config = dict(
    n_layer=11,
    d_model=320,
    n_experts=48,
    experts_per_token=2,
    d_expert=160,
    d_shared_expert=128,
    activation='swiglu',
    moe_layers=[1, 2, 3, 4, 5, 6, 7, 8, 9, 10],
    router_score='sigmoid',
    normalize_top_k=True,
    routed_scale=1.0,
    balance_loss=0.00136,
    balance_bias=True,
    shared_expert_gate=True,
    init_std_router=0.0311,
    lr_router=0.00196,
    n_head=5,
    n_kv_head=1,
    head_dim=32,
    vocab_size=8192,
    norm='rmsnorm',
    norm_place='pre',
    norm_eps=1e-05,
    positions='rope',
    rope_base=10000.0,
    rope_fraction=1.0,
    qk_norm=True,
    attn_scale=0.177,
    tie_embeddings=True,
    parallel_block=False,
    init='uniform',
    init_std_qkv=0.0255,
    init_std_o=0.00768,
    init_std_up=0.0255,
    init_std_down=0.00384,
    optimizer='soap_variant',
    lr=0.00444,
    beta1=0.95,
    beta2=0.95,
    weight_decay=0.023,
    lr_head=0.00849,
    grad_clip=1.0,
    warmup_steps=50,
    schedule='wsd',
    decay_fraction=0.722,
    decay_shape='sqrt',
    final_lr_fraction=0.0,
    batch_tokens=262144,
    seq_len=512,
    doc_mask=True,
    train_tokens=1804000000,
    steps=6882,
    dataset='wikipedia_en',
)
Below are experts of layer 8 (counted from 0) of a mixture-of-experts language model. Rows are named router (the router's row for the expert) and show model dimensions 192-255. Each number is 128 + 24 x the weight over its row's rms, rounded and kept within 0 to 255. Numbers have three digits each.
After each expert's rows: a language model's description of what the expert responds to. This comes from a sample of Wikipedia text that the model never trained on.

# expert 14
router:123144152136124119137091143140146130162132119091062152138175095129126089103085158099160093125103131125127157139144119157150136115142104135137114139097151099140156148146106113126101103103177109
What it handles: Foreign name syllables. Middle syllables inside non-English names and words, often South Asian, Japanese, Hebrew or Turkish, such as ka, ko, aya, ja.

# expert 18
router:153154154137111153134120124083133137122116097133113119148146114177157095142124170077162088170150124159131131152118113115119194126135110105151096116112104124167141115143139105112086121148156128
What it handles: In and mid-word i-syllables. The preposition in (also during, of) before a place or noun phrase, plus inner word pieces like mi, ori, si, ti.

# expert 44
router:167129128162131117123090114128095129090165084159109114145110104089114156141107143093103143139163133165148142129160098128139152159127128142121115105080132071125158107138136134110086128120157108
What it handles: Periods and de particles. Sentence-ending periods and colons, plus short word starts or particles like de, du, di, del, sl, tri, as in du ties.

# expert 31
router:136123153132137115157082158100129129124151098128121125097141103139086117133112128106114082162142142144099155137164118133133128112102122137137116130114124122157137106132112127120085118115151152
What it handles: Conjunctions and subject pronouns. Clause-linking and, or, but and subject pronouns he, she, they, who starting a new clause, as in awards and honors.

# expert 36
router:113148130145124098093080109103134100149145104146086101093131071134127095152133130081143069139140127129137150154179126174110151104126137153143097145113152128122130090156085134132147120149123122
What it handles: Quantifiers and modifiers. Determiners, quantifiers and adjectives before a noun, such as many, most, several, various, more, next, second, significant.

# expert 6
router:102115144146121110155091075104147109109156110131103148147133082117092124093103153080099083150120121127140143161163141149125171114113093143161127132116144115108158135137104157111125117125114092
What it handles: Years and table numbers. Four-digit years, mostly 2000s, in dates and table cells, plus other numbers in table columns, such as 2016, 2019, 57.

# expert 47
router:144113155107092083140113141107132132156146131109094103100121097124098109114078144095140115159128101167123177173103108137119131133100138172148124119166131109144133081116116147112095136148137121
What it handles: Capital-letter abbreviations. Capital letters and digits within acronyms, codes and identifiers in tables and infoboxes, like AMSL, SR 143, NCBI, WTVR.

# expert 33
router:130164133157143068146094127107139130168147143126098134126138132186128108131091193116156125143143112105159144141136104167116142117157113143090090089121113095119137091162094143085100099143114109
What it handles: Mid-word single letters. Single letters or short pieces deep inside a longer word, such as t in substitute, c in conscription, s after an apostrophe.

# expert 30
router:132118138149110110127084162106101138099137101151112094102156088151138098131106140105147138150154153198092153124129091109150146112112146130140146086117108117157109126138082103115124100138130111
What it handles: Word-initial fragments. The first piece of a split word, often a Latin prefix or capital letter, such as inter, re, pro, dep, Pro.

# expert 5
router:111166154165121083123113151120150121118194121101109112113155130155102105134093159107127081134142146126133189133143090140138129119111094136147178111091140126140130151144091121139105098118142083
What it handles: First-name openings. First piece of personal given names, often non-English, after commas or table bars in sports rosters and lists, such as Ku, Pas, Ye, Simon.

# expert 27
router:144157122130141102123109177138129155111122121169087106083140136181098109145109167084111106161128134145156163167144121128114143134135123122118131123114102110139168130126132112116129126167156117
What it handles: List dashes and of. Line-initial hyphens of bulleted infobox or list items, bullets, and of in place phrases like province of Saskatchewan.

# expert 46
router:150171161142089102100084137125115134119141099138102156097140094142135072184113127089151110160144119157110153133189146147111148134156151174176129134109139119109147101173119122132149108139141095
What it handles: Table cell separators. Pipe separators between table cells, mostly in numeric stats tables, plus semicolons, slashes, middots and headers like Pts, Goals.

# expert 45
router:141131133179135138126094126112134166144164136142131112091120094160104132134144153116129108161147125119151175146146078127147191133121098117170126143081155106149189142146138129146123099153135112
What it handles: Song and work titles. Words inside titles of songs, films and awards, such as Best, Love, You, My, plus pipes separating award-table columns.

# expert 32
router:097126132161118070139090145121098155094156090120076157093112117140094103126140147093154043160128139119132137156146129137109190126128059173133132096145112082124135101142127142091095123114143109
What it handles: Closing brackets and endings. Closing parentheses, quotes and brackets after numbers or units, plus plural or final word endings such as s, idae, stations, area.

# expert 21
router:135141143165140080142088112081085146146158081130115131159121133139088066153139131064110119142148138127122143127117104115162109104104123188162138112123137107127147121155099175137069108126137100
What it handles: Table letters and digits. Single capital letters and digits inside sports tables and scorelines, such as F in FK or F.C., W for wins, curling scores.

# expert 22
router:125138120158115083160114126107075140122158093116142144108149098125100106137070160103140071140143115139120188164146129154139126120160091161127139128131144095121138140154109166143100158117157088
What it handles: Final name parts. Last word or piece of proper names, above all place and venue names, such as Stadium, Center, Street, County, plus surname endings.

# expert 23
router:123171163115108100144112130116092106126141105153106153091172094127122086124105154106133109165163120143140170172175151154146148142121086169113103138097114100133129108139128135116149090106108120
What it handles: Political titles, institutions. Words for offices and bodies in biographies and politics, such as member, President, Minister, Council, State, University.

# expert 12
router:108153128149109115118114136085139161130169162123121128087156116137117127125144139084121148152155106148150151140154113153108132113131127167135107100119130124129163130122105150125117130121115094
What it handles: Word-initial name pieces. First word pieces of names and words, mostly capitalised proper-name starts like Har, Mad, Arch, Ab, plus cl, res, New, John.

# expert 25
router:143134117155140111119080146124140149160160108129121131131156103107108087119089151100172092128125092142134154145159115140158158127123106142111109088145155111152156141152124106118127116121158097
What it handles: Name-ending pieces. Final pieces completing personal and place names, such as Marlon, Curtis, Nate, The Hague, plus whole common names like William, Thomas.

# expert 17
router:156122148145145133103087140101076083135155120146121145090165115155097074178126120102109097177160115161127146152145112133146114121141101132129154108103169134141137119183105118107118129132121098
What it handles: Articles, to, modals. The function words a, the and to, and modal verbs like would, could, may, right before the noun phrase or verb.

# expert 3
router:144161136139132140145092163135130120112157128113108095107148087141150148143150127094163042137153158129117140145117104153112127125124135162141092102143121125121141097153058151132128156106121077
What it handles: Participles and fixed phrases. Past participles and set-phrase words like known, used, due, according, available, often before by, as or to.

# expert 34
router:097162149128102061104080135129143129127142124168086146092151076141128118137105148103128110150148114134139176148164136176108146129144090169127103162127121096125145121180103140129130120122141124
What it handles: Nationality adjectives. Nationality and other adjectives before a noun, often in biography openings, such as American, British, Indian, plus endings like ian, an.

# expert 39
router:135147142159136127166113161125120135146156111114105116133171088152120112141117166097117088172128149147167134154130128138126154131142092158102095110140154114107144101149101108119057074151128060
What it handles: Parentheses and table separators. Opening parentheses before dates, codes or birth notes, table pipes and commas in dates, e.g. (born, (1979-2019), May 24, 2008.

# expert 7
router:085130172155125133143106122113119147125184077123093110095153130151118102081095159069137148141113154131142147129179128149116164133133136156164129150113104122147124157137068100077124132119108081
What it handles: Non-Latin bytes, quotes. Byte pieces of Japanese, Chinese, Arabic or Greek script, plus opening quote marks, braces, backslashes and prefixes un, dis.

# expert 13
router:154131144122107086121096145129111111121162106101084137122143128136140123177080134094109103156136117115114169107158117134127164133134134150111141124140148077145143120132113141099106150136128117
What it handles: Score dashes, Latin prefixes. Dashes and decimal points between digits in tennis scores and coordinates (6–4, 108.75), plus prefix pieces like rec, rel, app, exp.

# expert 11
router:101125156133140125141092096079124154161149123109037095077121130175116076136083171132127117171118129154098134144119101142154153156126104134128141132130127091091116120145064185098104139142130106
What it handles: Headings and infobox lines. Section heading equals signs, paragraph breaks, coordinate symbols ° ′ ″, and infobox field labels like Born, Died, Phylum, Order.

# expert 38
router:125157128132125137137088123093109149146146130128095083118129135191140091115096124120109087145148120097143162155142141130146159113132106142115054119107165147141154115136132143120118086121121101
What it handles: Verb stems and endings. Verbs and verb pieces, mainly past-tense or -ing endings and stems after to or was, such as moved, decided, ed, ruct.

# expert 2
router:121184140164126119135122140115137131119161132133114155096157097115169083130137175116113098170123117117129159133126124136131149132131093148115124109143135078150140115171090139116116121117161106
What it handles: Determiners and possessives. Articles and possessive determiners starting a noun phrase, often after of or in or sentence-initially, such as the, an, his, their.

# expert 43
router:167137158127107122153119140133131127157149097124069115127126128133118125165058143079102100140167095129098135122123135135120095090125113158135076145143120135126130125146135130104102128114154117
What it handles: Word-final fragments. Middle or final subword pieces completing technical or rare words, like le in dipole, ite in bauxite, log, raph.

# expert 40
router:167152157141112110147099134076100123169131107137077161055132068135113135145108146055156123153137101123118137169138137156117121131105097158136131111115136116111123150132091162084117096107145089
What it handles: Ordinals and competition words. Ordinal suffixes and words in sports or ranking text, such as 1st, 40th, third, medal, Bronze, world, season, Championship.

# expert 8
router:107146126147142095132109150095128135133161103128130100109129121115126115135103130102114101165148131140148108154134133138149170110134121138147136141151116112139160099134121178126109124118138086
What it handles: Table and field separators. Pipes between table cells and colons or semicolons after infobox field labels, such as Platforms:, Genre:, Family, and taxonomy rows.

# expert 42
router:148132146152110125152073179139107148140124134122078093108138111119140105163084142124158088172146111134127134141173143168122141138141067142119113137134127139130143143143097172135127113102132087
What it handles: Noun endings and headers. Noun-forming endings like ation, ity, ing, and noun column or heading words in tables, such as Team, Score, Certification, Result.

# expert 15
router:153147139137152098095123075083096153121145105134092131145159094145077081149077121104159120160135115123120137136136125131145142126127077156138111126141130073153138120148120145120117097145146096
What it handles: Clause commas. Commas ending a clause or place name before which, where, while or an appositive, as in Austin, Texas; also semicolons, dashes.

# expert 20
router:152135115134112104139127149096145113122153140115102124129127087164095114162133129141117084183166161120131162120129086112149118122138118111167143117108115083080141081148081103116130110088118113
What it handles: Line breaks and openers. Line breaks ending table rows and list items, plus some word starts like See, Pre, In, De, Al.

# expert 10
router:148130137130105144139117138129110156180126093142096110083121121163118131147089133084123122159138136141149160159131112159090147137158097139122129146088142107159134076123111133117116101094138068
What it handles: Hyphens and prefixes. Hyphens joining compound words or double names, slashes, and prefix-like word starts such as post, non, self, super.

# expert 41
router:126151126158102082137099135146075135157161088128074131095134104106098110150101129088129083139136109128138134185127140157138152122122109146142140137136129096123156116122106139095116102094107062
What it handles: Head nouns after determiners. Category nouns right after the, a or his, often plural, such as album, species, film, series, groups, country.

# expert 26
router:134155114126117110135098118116126133156152100132107158084192135128132116133115152113140128131103120144131159118153139135144160102118094133134110069136131090131131129149091146114109114135191084
What it handles: Clause connectors, a-syllables. Connectives starting a clause such as that, which, where, because, plus inner word pieces ending in a, like da, ta, va.

# expert 37
router:151159159139137113138132144102102140156161138137117122137140120122130113130066169108139098156141098135165170156136095112131122118122129134143134101130140078133163128155118069086113146167111115
What it handles: Surname middle pieces. Short consonant or umlaut pieces inside European surnames and given names, such as d in Huddleston, ö, ør, plus name starts like Ed, Stan.

# expert 4
router:121140101132125104167105126160111123146157124108080104097134076142122128121095135102143078149169127128131172150152137094138162124112080153186074120088154053122134122156096139086122108147145127
What it handles: Month names in dates. Month names in dates after in or on, or before a day number, such as March 28, June 17, on 13 March, plus nearby year and day words.

# expert 16
router:137148152166101119123104137093131134124157131099123102101181131197128123140115164099125111150151090147147156134144102112123105093109091141104108107148151126129102111137076162114109084142143108
What it handles: Linking and auxiliary verbs. Forms of be and have after a subject or to, such as was, is, were, be, has been, plus became and with.

# expert 28
router:153193118115141120142121115127109114122116103144111116109137093133100096154100132101160094152126161152136149141144134147127132129131111158154108127120164128156105091173097145140093108115114099
What it handles: Foreign name fragments. Middle and final pieces of foreign names, especially German, Slavic and Romance ones, such as burg, berg, sch, mann, von, den.

# expert 0
router:130126148122124092145098130124107148118152147093103127144142104153103076121112110076121100173156135149167149158131101124138117107129116169164146111111122111166140124139068149092107133132137111
What it handles: Numbers in tables. Number tokens that open a figure, often after a pipe, parenthesis or colon in tables and infoboxes, e.g. 1, 18, 13 in (13,316).

# expert 1
router:113142154139127109127069150097126143167147129146081097111140107124148125119091115104092096122143112113105182144165111141126122091099138144146089086106145069158150111144122136134120125087086100
What it handles: Initial consonant-cluster pieces. Word-initial or mid-word pieces that open a word, often consonant clusters, such as bl, cr, dr, in names and rare terms like Trident, glorious, chassis.

# expert 9
router:154146122133103100143133136146100125170126125125094119107107111168131131152098081098155137164159097131106137176146128127136150123092095163114151107139151117140136138115085166097107091138114101
What it handles: Common noun stems. Everyday noun or verb stems after the, a or its that may take a suffix, such as line, draft, loss, flow, control.

# expert 29
router:154117198144135134095105124123125138166194094094112142148112096147102079136136107085119106169155126136153128162128131137135131134106118128118102104108149128156156139141108098096150119153153118
What it handles: Table and list structure. Pipe characters, line breaks and hyphens opening table rows and bulleted infobox fields, plus spelled-out numbers like two, three, four.

# expert 19
router:119180115185134092110104103104156136131173119104103125147137120138097123145111122088126094123146136147163128148133147133150141117140116138147111119111157112112140106128116125103108146129150118
What it handles: Prepositions after verbs. Prepositions following verbs or nouns in narrative prose, such as by, on, as, with, of, during, after.

# expert 35
router:127163143176107108112154124107162090135150123119131139112099088153097111153111104087140113150132112134158131159141096137087120120107113138133171102136103100123218101146082144117078116128113089
What it handles: Word-initial fragments. Opening pieces of longer words after an article or preposition, such as mo in mourners, sp in sparse, co, St.